Below are experts of layer 4 (counted from 0) of a mixture-of-experts language model. Rows are named router (the router's row for the expert), gate (a neuron's input weights, with its number), up (a neuron's input weights, with its number) and show model dimensions 0-159. Each number is 128 + 32 x the weight over its row's rms, rounded and kept within 0 to 255.
After each expert's rows: "mostly gets" lists some tokens that are sent to it at least half of the time. This comes from a sample of Wikipedia text that the model never trained on.

# expert 11
router [ 99 146 108 102 120 184 135  96 102 162 156 123 151 122 174 106 157 117  97 135  67  94 121 136  71 100 141 129 179 147 175 183 174 142 120 166 126 151 144 120 104 182 104 114 109  89  97 126 133 147 112 137  93 153 120 138  87 142  64 141 131  73  89  77 123 103 151 140  90 169 150 190 163 121 163 108 148  74  99 138 170  70 152  95 108 120 125 173 146 166 167 132 164 111 139  82 135 100 156  80 180 102 101 154 103 157  90 117 166 139 148 149  84 124 170  70  97 128 134 106 170 144 171 181 104 114 169 133 111  66 128 144 117 108 150  64  93 126  69  84 177 147 102 140 134 134 192 114 176 115 112  90 134 101  77 168  93 122 171  66]
gate0 [126 161 163  88  85 177 112 145  93  96 158 155 162  90 106 158 140 156  91 138 153 123 138 136  58 133 174 113 126 151 130 115 146 169 149 174 105 159 154 122  86 193 181 127 110  50 139 144  69 166  91 109 118 185  90 183 119 114  90 133 116  61 150  80 104 112 152 124 146 127 180  97 110 156 164  78 123 111 100 115 136 169 133 115 152 102 189 145 158 116 169 130 106 104 131 103 129  79 180 121 104 124 106 168 127  83 123 163 101 114 152 189  92 137 163 181 203  95 187  82 134 119 137 172  54 147 137 139 103 140 130  90 152  98 124 146 114 122  64 105 120  87  73 126 120 129 163 127 194 150 114 142 138  98 135 137 142  87 135  96]
up0 [ 87 111 151 118 112 148 152 141 100 170  60 106 171  30 162 122 123 144  72 127 112 132 141 131 117 104 172 139 106 142 166  92 153 133 167 117 146 125 192 124 132  94 226 135 138  78 135  81  87  84 110  89 142 109 140 138 115 169 106 159 116  96 162  86 173 154 152  76 188 167 185 128  73 148 144  91 143 136 121 106 101 138 138 129 183 162 119 140 145 178 129  89 105 161 121 180 184  66 162 165 187 128 116  96 108 132 106 167 155 132 125 140  28  84 121 153 160 104 154  80  97 132  73 153  94  95 123 127 113 132 150  80 136  77 152 132 123 113 100 138  93 147 102  75 136 175 146 128 128 123 128 124 150 115 124 150 135 143 120 159]
gate1 [ 77 134 140 156 116 111 111 163 168  91 123 134 126 139 119 153 107 111 122  83  66 159 117 152 101  52 133  77 132 142 158 168 187  67 142  88 160 100 159 120  69 108 124 133 172 165  80 119 223 109 165 138 144 154 143 105 128 135  88  78 133 132 144  89  84 187  98 121  88 135 129 166 163  66 149 121 174 106 119 181 124  55  92  90  88 151 132 156 162 157 162 113 167 103 135  64  47 143 125 129 143 141 139 103 117  79  77 132 145 129 132 138 130 117 175 118 117 146  80 119 190 163 173 177 156 152 119 117 110 123 139 140 131 142  87 143  83 176 153 104  94 141 129 139 135 113 154 117 168 175 104 137 144  90 110 168 101 101 106 179]
up1 [102 185 127 137 193 125  93 196 125 143 153 181 134  96  87 101 124 127 116 139 104 132 141 133 153  77 114  63 118  87 137 184 143 123 130  95 134 120 159 110 138 109 190 139 153 172  87 141 130 135 179 115 134 112 111 134 126 141 129 134 136 120 128 158 137 213 172 144  92 172 139 108 120 119  60 220 131  90 137 141 108  34  91 126 123 154 136 175 117 103 131  51 126 151  48 104 137 152 100 134 133 102 154  84 136 148 135 166 147  96  75 138 159 115  89 166 135 137 109  51 139  90 150 116 110 155 149 148 101 170  83 132  80 152 153 153 135 147 128 186 101 168 114 197 124  89 142  78 134 136  90 158 134 147 134 161  94 111 141 163]
gate2 [138  72 140  86  62 141 100  77 104 118 171 130 147 140 150  23 178 186  76 106 105 103 145 121 155 114 105 115 135 125  97 134  82 166 162 196 133 158 124 102 184 126 122 133 106 109 137 102  90  67 148 168  74 130 104 146 132 124  88 204 139 138 111 123 166 100 114 144 105 152 128 180 113 198 167 153 131 112 125  99 118  91 194 107 140 107 166  94 149 119 144 112 144 127 120 173 193  92 162 101  76 131 182 134 144 120 126  89 138 128  95 142  97 121 123 129 109 112 126 126 127 204 115 142 117 163 145 115 103 126 159 115 115 143  80  95 144 124 100 152  98 117 104  87 139 135 159 204 112 118  62 107 161 143 105 148  92 111 201  71]
up2 [ 82 126 143 143 125 130 174 146 188 114 139 142 126 108 126 138 104 167 124 163 124 149 121 145 155 140 174 112 140 143 138 147  86 181 114  89 137 121  95 109 144  27  70 121  87 166 142 136 159 203 112 160 141 138 148 115 111 144 105  70 120 132  72 204 109 123 133 173  77 111 149 105 172 144 132 132  96 171 148 135  93 109 161 141  60 105 137 143 136  67 107  65 102 140 167 119 134 121 133 125 127 104 139 113 146 142 129 113 140 162 127 148 190 158  95 103 186 132 127 146 112 123 102  89 107 176  99 155  87 149 122 126 145  74 145 121 134 118 117 156  35  79 111 183  76 104 177 106 191 117 172 106  80 132 130 100 138 155 226 138]
mostly gets: "ated", " made", "ed", "\".", " while", " released"

# expert 20
router [133 138 118 106 110 131 140 103 112 125 116 120 205 113 207 151 142 144 135 163 126  70  91 187 131 128 142 124 152 141 164 169 133 147 134 139 128 170  90 142  88 128 127 117 100 118  97 132 121 162 148  90  90 128 198 125 135 190  86  95  63  93  95 115 119 119 135 163  97 150 198 162  99 115 139 170 165  89  89  59 128 123 122 117 162 101 131 144 157 180 154  71 177 167 151  68 166  90  73 104 144 130  53 142 103 165  94 118 125  86 151 135 112 161 182  98  75 143 168 107 108 116 169 133 138 103 157 103 152 166 125 125 154  82 142  62 134 135 117  95 140  84  69 159  96 105 157 140 216 125 125 111 159 112  95 127 121 153 163 102]
gate0 [164 144 159 141 101 138 126 103 130 144 147 101 122 130 127 140  78  99 153  83 152 139 156  98 134 104  86  96 143 180 174  93 148  79  39 111 168 166 130  92 172 168 177 144 121 128 145 126  85  82 102 160 158 128 127  85 100 169 100 141 122  88 164 134 129 114 153 107 144 124 150 134  81  85 153 127  87  70  97  91  74 132 160 104 209 148 189 179 147 179  95 127 121 119 100 120 108 122  99 119 150 112 171  96 159 155 136 132  76 171 121 173 137 168 143  97  93  89 144 112 189 105 168 179  95 157 110  96  70 119  97 114 146 144  51  92 135 158 143 157 110 108  90 136  52 121 147 176 100 147 133 159 152 143 103 173 115 137  66 111]
up0 [100 147 102 164 157 118 196 212 155 149  88 183 188 156  95 132 203 139 147 167 138 135 124 141 108  86 181 108 151 109  95 139 127 148 156 141 114 137  99 172 104  88  64 153 142 181  87  90 118 198 141 120 102 170 138 160 135  97 140 129 102 149 116 114  73 150  90 128  91 117 103 198 152 128  95 137 122 152 132 154 107  75  84 121 118 142  99  96 123 115 137 124 151 130 117 145  98 130 154 125 138 152 130 163 125 149  90 101 139 104 124 136 174  28 114 145 137 160  90 101  85  64  78  66  99  94 148 129 137 128 128 153 106  35 134 191 118  99 121 137 120 145 140 142 159 138 154  71 126 106 133  72  93 136  87 109  93  97 164 146]
gate1 [ 94 114 117 111  90  96 146 120 155 164 159 129 151 126 158  93 181 103 151 136 148  98 109 132 126 101 211 105 138 121 139 178 145 127 153 102 129 170 107 196 138 147  80 130 104 108 123 105  99 166 115  92 126 143 129 144  98  91 149 142 123 120 121  57 130  80 138 197  88 152 139 128 176 162  86 118 158 127 118 101 139 145 157 157  91  70  61 114 142 127 128 105 158 176 148 146  93 117 135 110  81  82 153 195  79 160  78 162 171  94 205 153 114 103 151 151 154 179 143  95 129 155 184 121 133 121  99 123 117 139 112 161  89 187 101 158 114 116  91  68 187  76 103 165 158  99 171 184  94 134 175 154 124 159  77 178 138 164 114 136]
up1 [141  65 126 130  86  98 156  98 125 109 156 132 186 185 115 136 145 141 186 127 134 146 156 136  95  96 203  93 122 162 118 163 129 127  98  87 138 144 199 185 130  88  82 146 167 113 104 113 164 122  88 112 135 127 117 175  95 122 143 166 172 133 141  87 106 129 100 129 123 153 124 129 139 159  94  79 154 125 145  94 113 103 223 150  19 104 134  76 130 123 165  99  93 188 138 167 131 138 101 144 107 149 136 121  71  98 140 131  96 130 203 160 127 103 123  42 112 147 160 138  94 122 123  58 155 100 118 154  81 136  69 145 103 132 128 200 163  95 133 111 109 133 126 126 201 127 144 150 144 132 162 166 120 116 122 112 122 115 145 104]
gate2 [116 107 153  94 168 147 155 169  73 156 177 139 147 136 149 104 110 132 117  99  98 121 141  81 130  87  66 128 128 122  81 145 140 113 122 140 179  90 115 103 158 106 139  93 163 128 145 128  91 146 117 132 100 151 159 161 148 152  94  97 185 108  90 142 145 150 103 151 192 139 124 109 109 102 159 109 183  82 122 218  62 166  97 113  84 167 126  62 103 104 133 148 104 128 156 181 103 150 108 115  86  84  90 175  51 122  87  95 144 152 179 174 199  77 111  67 147 105 198 150 170 157 109  71 139 128 121 145 122 128 160 105 192 111 169 151 112 103 136 106 136 155 152 132 109 125 114 119 118 138 183 129 148 116 154 154 152 112  82 185]
up2 [175 103  74 138 171 133  77 127 101 185  48 148 132 120 108 113  84  73 161 157 129 106 126 137 187 112 172 142 144 115 119 151 129 141 175 117 130 126 119 135 151 134 122 163 105  78 110 147 159 120 110  65 196 161 128 155 172 161 144 120 136 134 125 131 101  85 148 143 119 147 173  63 154  97 135 102 136 104 130 118 177 136 147 104 123 127  89 243 115  52 154 139 125 144 145  86 105 137  66 142 134 122 145  90 140 127 105 101 151 126  68 132 155  94 168 175  87 110  76 109 117  96 160 157 129 136 112 156  67 147 115 120 118  96 104  86 162  92 210 146 138 158 148  94 162 164 169 126  96 146 125 173 168 140  62 106 103 138 132  81]
mostly gets: " the", " and", " a", "The", " The", " an"

# expert 29
router [128 122 105  99 140 119 104 111 116 139 157 129 168 135 177 144  97 123 162 167 101  64 121 150  75 127 130 100 165 145 162 167 116 173 159 205 111 159  93 121 124 123 103 160 106 129 128  75 123 137 153 119  91 165 103 145 127 132  94 115 135 101  72 114 107 117 139 156  92 166 187 198 115 102 104 121 186  52 111 134 176 127  82 109 129 129 151 133 181 166 190  62 144 144 146  98 135 113  70  99 133 123  64 173 157 186 126  88 160 147 160 146  98 130 189  93  76 133 136  92 150  83 126 129  90 120 178 117 122 152 122 148 164 105 165  72 137  89 133  64 156 153  72 151  94 124 191 118 170 122 149 106 121 137 100  92  76 142 157  92]
gate0 [128 159 150 125 150 116 156  82 160 119 145  87 126 119 138  82  36 131 161 117 136 148 112 103 116 175  96 152 129 138 144 158 158 122 160 106 163 113 144 100 123 102 164 153  91 155 134 171 116 169 136 126 191 162  69 177 219 106 121 133 112 134 137 134  88 120  76  40 117 185  73 108 131  97 150 115 170 107 112 138 128  86 170 122 148 121 148 139 171 142 177 150  87 124  80 136 120 115 113 140 138 132 136 105 111 167 131 108 128 153 130  60  77  80 132 107  95  80 125  96 133 180 155 118 158 116 142 165 110 123 134  59  86 141 168  68 160  50 111  93  78 150 117 130 144 147 207  98 157 112 139 149 110 160  82  99 131  62 118 128]
up0 [127  94 190 114  58 158 142 105 135  68 202 208 127 157 134  75  75 114 154  85 152  93 121 122 182 139 126  95 122 153  95 119  88 149 177 153 122 172 107 161 104 151 133 151 131 114 190 125 111  46 142 134  62 108 131  88 166 155 126 103 173 134 129 113 125 163 134  81 129 130 115 104  40 149 143 128  96 144 137 140 159 153 103 111 139  73 118 128  91 126 145 134  87 106 105  97 167 150 122 141 113 107  56 128 140  72 174 188  95 144 121 152 110 206 160 138 107 110 181 151 136 142 128 144 176 123 160 111 116 115 134 106 144 121 115 138 134  90 130 140 136 190 148  70 158 121 135 132 162 138 142  47 110 170 155 106 139 172 101 132]
gate1 [115  77 149 168 115 123 109  90 100 153 180  73  92 125 164 184  87 138 153 118 159 148 102 100 115 120 119 109 137 152 160 155 177 218 139 185 142  99  97 127 140  82 126 131 122 167 103 129 146 162 136  97 156 145  93 150 122 115 141 135  76 172 166 185 110  75  86  82 151  95 114 166  85 138 102 104 165  85 131 159 180 110 130  86  75 136 121  67 159 138 129  89 116 141  74 152 125 144  68 147 151 126 159  98 150 101 166  89 137 140 144 111  88  81 114 113 154 117 156 126  89 148 161  76 156 129 123 144 138  98  81 139 204 122 150 163 143 166 158 172  74 171 135 119 107 181 151 129  73 112  94  65 141 122  63 113  91 150  92 145]
up1 [ 93 122 159 118  94 195 128 144  77 147 104  70 142 170 125 138 108 195 139 161 160  76 106 157 142 103 127 132 141 148 133 143 136 139 138 109 128 104 149 102 166 120 155 142 115 118 172  80 117 129 103 145 131 140 168 129 172 125 132  46 135 161 191 172 137 179 153 172 122  69  84 109 178 183  94  94 197 122 147 117  82 111 128  62 111  84 142 138 124  89 176 170 166 178 124 174  58  95 106  92 146 110 142 145 128 135 142  88 150 121  74  69 178 159 140 122  78 113  88 139 115 160 106  86 125 148 130 131 127  63 154 116 115 106 133 149 160 124 104 138 101 157  96  74 153 129 140 137  95 148 185 106 114 141 135 122 148  61  73 188]
gate2 [158 107 161 170  79  79 151 128 172 116 170 192 109 131 106 128 142  92 118 132 159 147 128  68  73 145  94 149 133 125 148 165 106  92 110  93 132  87 105 105  95 197 163 173  82  73 164 149 151 165  81  97 101 130 184 113 147 107 157  49 134 140 126 130 133 105 136 149 150 169 171  94 129 111 154 125 169  98 158 122 168 140  95  96 100 176 154 142 147 111 142 155 106 120 143 115 121  52  76  45 154  89 127 156 157 121  69 141 141 137 145  96 207 120  99 183 158 121 130 181 157 122 126 107 129 164 146 140 143  96 115 123 171 203 116  88 131 156 135  72 104 185 110 121 134 149  84 123 148 121 128  92 146 137 175  77 147 129 165 159]
up2 [108  97 160 120  98 133 101 138  75 123  64 121  92 119 167 142 154 101 201 146 123 104 122 171 187 138 172 122 141 171 131 156 123 112 129 154 102 116 148  93  94 216  98  77 127  82  48 111 182 163 118 110 152 171  85 103  80  95 114  81 121 148 134 138  64 114 125 105 104 146 158 162  88 131 149 127  90 142 107 132 101 144 103 148 129  77 124  43 157 152 139 126 140  89 161 102 130 150 110 104 149 114 108 151 115 105 169 110 124 178 140 142  50 182 145  86 133  98 122 133 164 135 174 132 105 132 133 138  97 158 131 147 111 188  93 131  43 113 108 134 157 147 158 118 127 166 149 187 170 128 159 155 106 168 135 105 176  85 105  66]
mostly gets: " is", " with", " was", " by", " but", " were"

# expert 4
router [108 189 169 130 110 100 133 126 131 156 108 117 154  96 214 147 198 148 184 118 101 123  90 169  99  98 154 159 214 116 159 171 135 119 132 151 136 135 110 121  67 162 109 131 133 120 100 114  88 135 120 119  91 134 145 100 103 125 107 106  76 100  95  90 127 102 129 179  79 136 144 138 110 144 136 156 161  87  68 127 137  93 106 135 176 121 148 143 172 142 145  85 176 155 111 145 150  75 128  80 133 129 113 106 122 185  67 129 166 106 123 194  68 104 223 107  94 121 165 159 122 136 163 163 100 121 127 144 113 104 134 106 159 136 149  69  81 125 117  86 174 115 106 123 153 156 159 107 165 131  97 165 142 125  89 152  83 221 144  99]
gate0 [ 92 150 109 135 126  61 120 159 119 138 131 150 138 178 109  97 184 133  75 200 110 120 145  97 164 155 150 219 137 154  69 109 122 142 140 104  89 118 160 140 150 128 160 124 161 152  51 127 101 111 195 172 139 152 138 100 114 177 144 171  88 131  93 122  85 155  91 130  57  61 131 107 116 101 102 155 159 137 129 101 162 152 117 139 182 177 121  90 193 112 110  81 149 159 119 212 141 105 135 121 136  86 162 127 155 135 107 137 160 100  91 118  96  95 113  82 125 165 103 157 167 114 178 116 114  70  91  99 164 109 172 125 153 121 154 105  77 126 160  77 172  80 107 132 139 144 168  83 154 130  97 132 143 100 111 146  81 129 141 128]
up0 [ 87 115 121  84 121 145 155 165 172  87 166  93 137 117  98 128 164  87 150 120 145 125 100 149 167 104 142  67 170 133 148  95  80 112 121 128 179 177 125 151 218 126 118  67 129 107 133 124 162 100  90 124 163 118 108  90 189 101 138 168 192 110 184 112 122 160 104 155 125  56 131 118 139 117  61 128 125 167 140 140 148 148 128 110 155 113 165  68 187 156 112 156 100  96 131 177 120 124 168  86  83 139  99 153 155 121 124 152  98 125 110  93 173  91 110 138 112 140 132 102  95  73 111  45  95 108 135 153 113 143 175 127 148 132 143 102 193 148 116 201  53 167 177 134 108 112 130 134  75 119  79 129 108 111 143 103 173 147  97 122]
gate1 [157 128 112 143 127 136 112 156 126  85 145 109 131  96 198 109 140 118 181 193  87 106  99 154 117  73 133 164 146  95 178 136  91 105 113 175 162 174 106  88  81 170 162 100 173  70 153 104 154 121 106  55 149 132 172  82  81 113 145 118 134 152 105 107 176 126  47  83 112 122 146 139 124 106 156 133 144 140 132 179 105 111  70  87  94 132 158 120 108 126 144 131 146  97  91 145 164  67 123  73 141 143 151 116 156 185  45 144 144 113 149 150 106  87 146 146  92 104 130 134 141  91  94 113 159  96 164 102 123 119 164 130 132 132 150 152 121 134 113  83 159 156 134 135 147  61 161 123 122 152 116 147 183 202 106 114 142 207 180 179]
up1 [164 132 132 138 178 130 142 115  90 101 151 120 154 130 147 120 153 113 157 113 120 134 131 119 123 156 113 122 140  75 141 123 154 115 177 103 140 138 127 159 121 126  67  47 125 136 145 112 105 168 175 130 116 109 188 168 169 177 116 146 131 137 169 134  93 141 101 136 143  98 118 140 170  51  88 138 186 154 127  82 168 132  80 164 111 184 136 144 180 102 123 109  99 167  97 126  95 113 121 150 180 160 176 119 180 165 100 109 153  79 136 136 112  72  95  97 131 119 146  94  89  55 103 121 107 117  98  90  63 117 193 114 113 117 140 134 179 148 102 112 135  84  94 125 138 136 204  88 117 163  68  97 114  78 152  96 168 229  84 136]
gate2 [208 127 117 172 133 136  79 118 150 109 141 120 125 107 141 125 210  84 190 174 150  87 134 166 129 101 127 145 144 153 145 114  92 102 130 111 139 175  69 181 132 170 164 136 114  89  93 112  91  73 117  86 121 133 147 125 111 196 149 123 124 149  90  81 191 172 117 132 108 182 108 119 133 123  99 160 137 145 147  54 165 109 105  83 156 107 148 124 101 119 143 148 103 103 110 135  80  80 105 105 161  97 172 118 104 144 132  80 186  98  90  79 154  97 227 157 111 145 123  77 118 134 168 106 143  68 122 167 146 105 127 100 158  94 144 148 157 150 107 151 127 159  84  53 164 132 129 145 114 151 120 104 148 145  71  99 137 132  77 110]
up2 [177  53 135 110 116 126 193 120 146 167 148 171  95 143 125 116 143 168 104 146 160 126 109 150 183 127 181 145 155 138 101 133  96 132 116  88 122  79 141 119 126 158 171 144 108 110 133 114 131 140 118 139 128 113 100  92 203  87 121  93 102 135 102 115 158 130 114 184 111 116 124 128 145 112 161 147 155 114 143 146 125 172 145 124 144  94 103 138 146 144 118 128 155  84 184 101 136  73 122 124 102  93  93 110  71 201 117 155 183 182  91 117 164 172 141 155 134 113 117 163  93 102  96 130 123  29 120 113 143 206 155 113 173 230 149 105 106 122 115 127  77 173 174 145 116 154  64 107 144  82 127 143 126 154 120  45 150  61 127 111]
mostly gets: " it", " he", " 13", " 17", " 18", " 14"

# expert 7
router [143 175 196 121  93 140 117 115 152 122 114  62 139 123 199 182 136 152 148 161 113  93  77 183  94 101 130 132 197 145 124 162 115 159 167 153 139 170 148 134 115 181 135  96 127 166 136 121  39  77 154 117  67 143 139 124 142 185 102 136  98 106  15 119 125 128 121 138  96 140 149 163 129 137 136 135 189  41  78 118 117 128 132  82 167 132 121 159 173 143 140  85 154 122 145 100  70  91 106 120 159 158 142 114 142 170 121 128 146 103 126 115 138 125 143  97 107 155 153 138 126 141 168 134  45 155 111 100 157 107 116  68 159 125 153  69 102 112 107 138 144 137  67 161 105  98 145 134 171 114 114 124  84 142 120 122  93 168 136  92]
gate0 [172 161 154 134 156 156 141 146 129 157 200 180 103 122 161  98 131  95 145 122 102 166 120 142 159  93 109  97 148 151  65 164 134  91 117 119 139 129 126 119  84 113  56  74 103 105 160  98  99  91 158 159 108 131 100 126 153 129  87 115 142 131 116 143 122 116 100 185 119 130  77 159  83  93 126  54 217  83  93 125  69 157 164 113 125 115 120  89  43 138  96 151 122 158 147 146  84 174 134 122 165 148 138 143 185 141  89 175 144 205  90 157 126 135 180 126 145 116 132  92 138 159 165  80 124 102 152 141  55 119 146 101 144 111 158 131 154 151  92 112 129  79 149 131 116 169 165 169 112 152 136 165 148 167 117 139 150  43 122 156]
up0 [102 174 129 115 139 123  88  78 144 126 173 139 118 140 177 135 135 148 134  75  57 140 137 100 148  98 120 126 115 148  82 148 131 177 185 134 147  95 101  37 151  90 123 176 154 124 102 133 102 122 161 203 168 126 117 178 156 144 135 135 140 138  90 150 118 122 155 126  66 126 147 144 115 158 202  31 158 106 136 149 105  81 191  66 163 129 113 128 106 107 132 168 103 114 147 126  91 159 110 149 189 131  73 170 150  93 131 160 175 105  98 187 104 119  95  81 139 112 120 103 161 135 173 135 103 180 124 121 126 121 141  72 136 100 173 119 116  91  99 123 130  84 101 136  97 144 151 134 105 124 176 118 134 159 151 121 163  52 131 191]
gate1 [121 117 101 117 120 123 100 163 154 114  78 100 156  76 115 174 108 203 118 172 131  99 113 121 126 131 152 114 148 153 204  97 124 161 155 131 106 218 122 168 127  91  79 104 114  94 119 163 117 115 152  46 146 202 116 155 126  93 144 141  75 148  85 118 103  82 152 160  96 163 175 121 162 129 124 105  62  75 127 137 100 122  79  93  96 134 134 198 134 116 170 119 178 137  64 154 130 115 128 109 129 125 157  80 120 175 134  94 167 136 152 168 154 141 112  92 119 141  85 129 164 123 168  95 119  92 108 149 199 151 119 131 135 123 176 129 123 121 146 111 134 148 111 134 107 136 129  73 124  60  48 165 155 132  90 148 119 146 191  94]
up1 [145 115 148 192 183 128 151 123 109 107 174 140 121 198  94 100 120 108 107  85  92  89 124  91 135 178 116 136 107 100 112 170 109 118 125 147  88 113 114 106 129 105 139 107 121 211  90  57 167 128  84 145  90  95 145 208  77 135  98  82 178 116 131 112 144 186 108 109 159 133 119 134 165 110 129 175 182 124 112  80 162 122 151 164 140 150 112  80 177 147 135  57 125 131 129  65 177 184 126  97 153 191 130 161 126  86 128  98 132 169 136 114 136 168 148 200  99 120 136 181 115 137 142 116 140 160 105 141  74 120 108 122 138 137  89 118 154 121  85 165 160 158 192 118 138  75 108 121 136 165 150 119 116 103 197  95 130  80 144 124]
gate2 [169 130  90 182 142 163 129 160 126 159 138 148 129 156  83 154 160 102 192  92 171  94 114 109 151 160 200 140 122 155 173 151 172  85 145 118 154 135 167 147 182  98 113 127 105 158 165 118 121  98  75 131  87 133 111 119 126  81 147 130 122 112  78 190  98 102  96 145 147  71 128 111 115 173  94  94 110  65 119 127  52 117 142 118  47 118  70 146 144 143 141 126 142 140  93 170 127 134 113 111 145 153 123 142 117 161 170  51 127 153 130 121 109 168 120  45 135 121 110 119 176  80 127 171 114 106  90 173 116  97 156 178 116 148 127 123 173 172 121 141 148 120 108 105 166 129 139 105 111 153 134 204 148  99 109 198  94 201 109 118]
up2 [164 123 162  71 102 144 179 150 150 155 144 112 129 113 117 114 135 148  72 116 128 129 117 140 125 150 181 117 127 185 104 117 114  91 155  96 106 122 147  97 197 147 170 104 138 161 111  86  73 166 157 166  91 121 129 180 103 121 143 185 110 140 115  95 172 155  78 106 125 158  68 181 121  98  80 120 149  86 123 105 162 110 159 120 144 126  78  97 134 104 144 142 153 142 112 169  86 203 159 119  95 160 129 140  66 158 146 118 122  78 102  84 135 148 146 118  63 118 162 130 120 211 185  93 120  80 145 162 118 124 130 101 160 127 183 148 142 131 190 114 171 187 144  47 145 152 102 120 111 122  75  99 140  99 103  85 106  57 121 129]
mostly gets: " he", " B", " He", " b", "B", " they"

# expert 5
router [132  95 183 108 112 153 139 102  76 118 125 142 174 137 211 164 145 121 169 149 114 106 116 162 112 100 131 160 168 161 143 173 126 162 162 168 128 149  78 153  92 115  88 135 110 132 115 125 118 134 151 138  94 168 129 118 108 121 120  96 106  84  63  73 144 105 131 176  69 129 164 180 125  92 165 128 190  16  85 137 125 154 101 140 148 124 130 163 152 143 193  85 152 159 161 118 132  76  66  82 158 148  93 134  87 139 119  95 134 109 175 147 115 121 152  78 100 133 166 121 152 108 161 151  81 125 111  96 102 131 112  90 168 138 156  74 131 112 117  87 191 152 112 126 104 127 190  71 152 116 146 116 142 111  55 104  86 170 134 133]
gate0 [123 165 125  76 137 189 129 141 125 172 150  98 106 155 103 211 122 139  81 116 190 135 125 148 104 141 142 168 127  80 134 136 104  96 103 100 169  85  82 115 126 186 101 146 121 137 135 120 153 178 111 101 121 154 116 118 117 112 111 200 155 136  90  87 133 118 122 102 110 164 117 136 108 137 172 112 186  89 135  88 147 137  68 162 139  87 100 178 159 139 125  85 146 132  67 162 138 158 139 110 140 201 104 111  86 176 100 108 144 154  69 185 170 120 159 112 141 130 117 132  99  85 131 113 130 118 153 138 134 142 105 112  94 105  96 175 143 125 162 124 167  91 146  54  93 177  32  90 122 157 151 124  36  90 141 152 106 139  99  88]
up0 [119  98 124 122 125 123 168 181 146 153 104 134  95  97 180 179  82 145 119 172  79 105 101 102 145 120 146 156 133 116  82  98 165 227 176 134 125 161 137 148 164  93 165  84 145 137  87 107 143 111 123 146 116 177 154 166 197 122 126 115 109 113 181 174  36 137 130 181 139 103 120 124 176 134 100 118  85 163 119 160 103 159 140  88 123 145 102 120 136 127 138  92  83 102 160 109 105 154  79 111 105  89 158 152  69  94 185 134 114 166  89 155 140 130  79 159 155 130 125  50 161 124 126  78 180  87 109 110 154 166 155 120 163 134 139 153 170 111 152 128 167  73 108 205 138 124 136  95  86 172  86 123 143 145 166 143 148 142 151 143]
gate1 [139 152 166  99  89 172 158 135 126 178 137 134 107 125 121 115  96 156  19 153 136 127 127 107  68 124 166 127 122 158 128 146 136 118 154 114  83 130 165 161 167 120 149 126 145 168 110 135 140 131 131 104  90 114 106 129 143 172 157 181 131  90  92 101 127 179 131  75 146 172 189 160 173 148  79 152 153 174 104 151  95 133 141 115 140 151  71 129 137 135 186 180 124 113 134 134  80 167 180 123 125 118  83  96 168 104 116  96 127 135  98 119 104 106 117  82 145 139 171 173 146  82  93 162  93  53 134  99 118 100 133 132 121 128 176 108 198 112 165 126 145  96 160 110  52 164 170  90 138 158 134  91 122  72 146  48  71  73 111 150]
up1 [158 117 111 174 153 162 164 146 131 140 116 158 125 144  51 100 171 144 136 136  54 153 142  83  41 116 160 150 134 229 105 165 141 130 120  82 129 143  98 132 138 113  97 127 135  93  92 160 122 101 117 115 137 153  86 202 116 123 149 196 111 113  91 120 119 124 134  96 116 117 140 133 123 217 111 137 163 166 128 125  74 146 134 158 118  83 149  75 115 122 141 172 124 140  93 172 148 127 173 158 114 155  96 128 131 121 132 158  80 177 124 137 139  92 114 126 121 134 175 132 111 137  60  68 130  87 131 120 167  92 110 210 172 131 141 112 156 138 143 106 148 107 117  89 106 122 136  23 120 120 152 102  60 118 147 107  72 136 163 137]
gate2 [121 174 153 127 110 115 157 143  60  80  95 109 177 190 150 202 153 116  92  95 126 148 139  81  99 115 120 142 105 117 176 113 164  75  77 158 115 127 168 109 104 124  73 180 142 157 177 112 112 155  89 160 113 146 134 156 143 161 119 102 130 113  73 110 134 152 105 102 148 171 149 151  57  72 111  87 155 107 101 104 169 104 144 105  83 127 128 109 133 131 143 109 124 128 122 192 145 120 121 100 135 164  61  97 150 140 105 144 113 139 149 174 129 150 165  78 138 122 166 148 169  73 140 129  80 189 137 160 143 176  75 111 132 116 145 126 109 191 159 129 119 108 159 222 128 134  90 147 142  66 132  91  81 147 174  90 106 194 140 133]
up2 [121  89 102 102 133 133 117 151 128 137 107 117 132 157 161 117 169 114 124 123 144 157 106 158 141 128 132 116 106 145 216 161 127  79  66  63  67 106 129 165 117 101 138 152 184 121 166 141 157 131 151 141 130  77 120 137 150 166  94  97 162 158  99 183 138 165 123  72 113 176 146 166  59 140 144 148 162 100  93 105 149  95 111 112  98 111 137  89 130 131 152 130 109 135 144 147 152 141  86 153 122 162 102  50 190  88 161 148 143 131 122 118  99 148 183  69 149 152 199 170 105  85 160 195  82 169 155 124 139 148  94  94 112 103 180  53  48 121 131  98 112 145 122 154 114 170  90 173 121 139 137 121 120 134 191  88 132  94  99  88]
mostly gets: "\n", " (", " \"", "===", "\"", " which"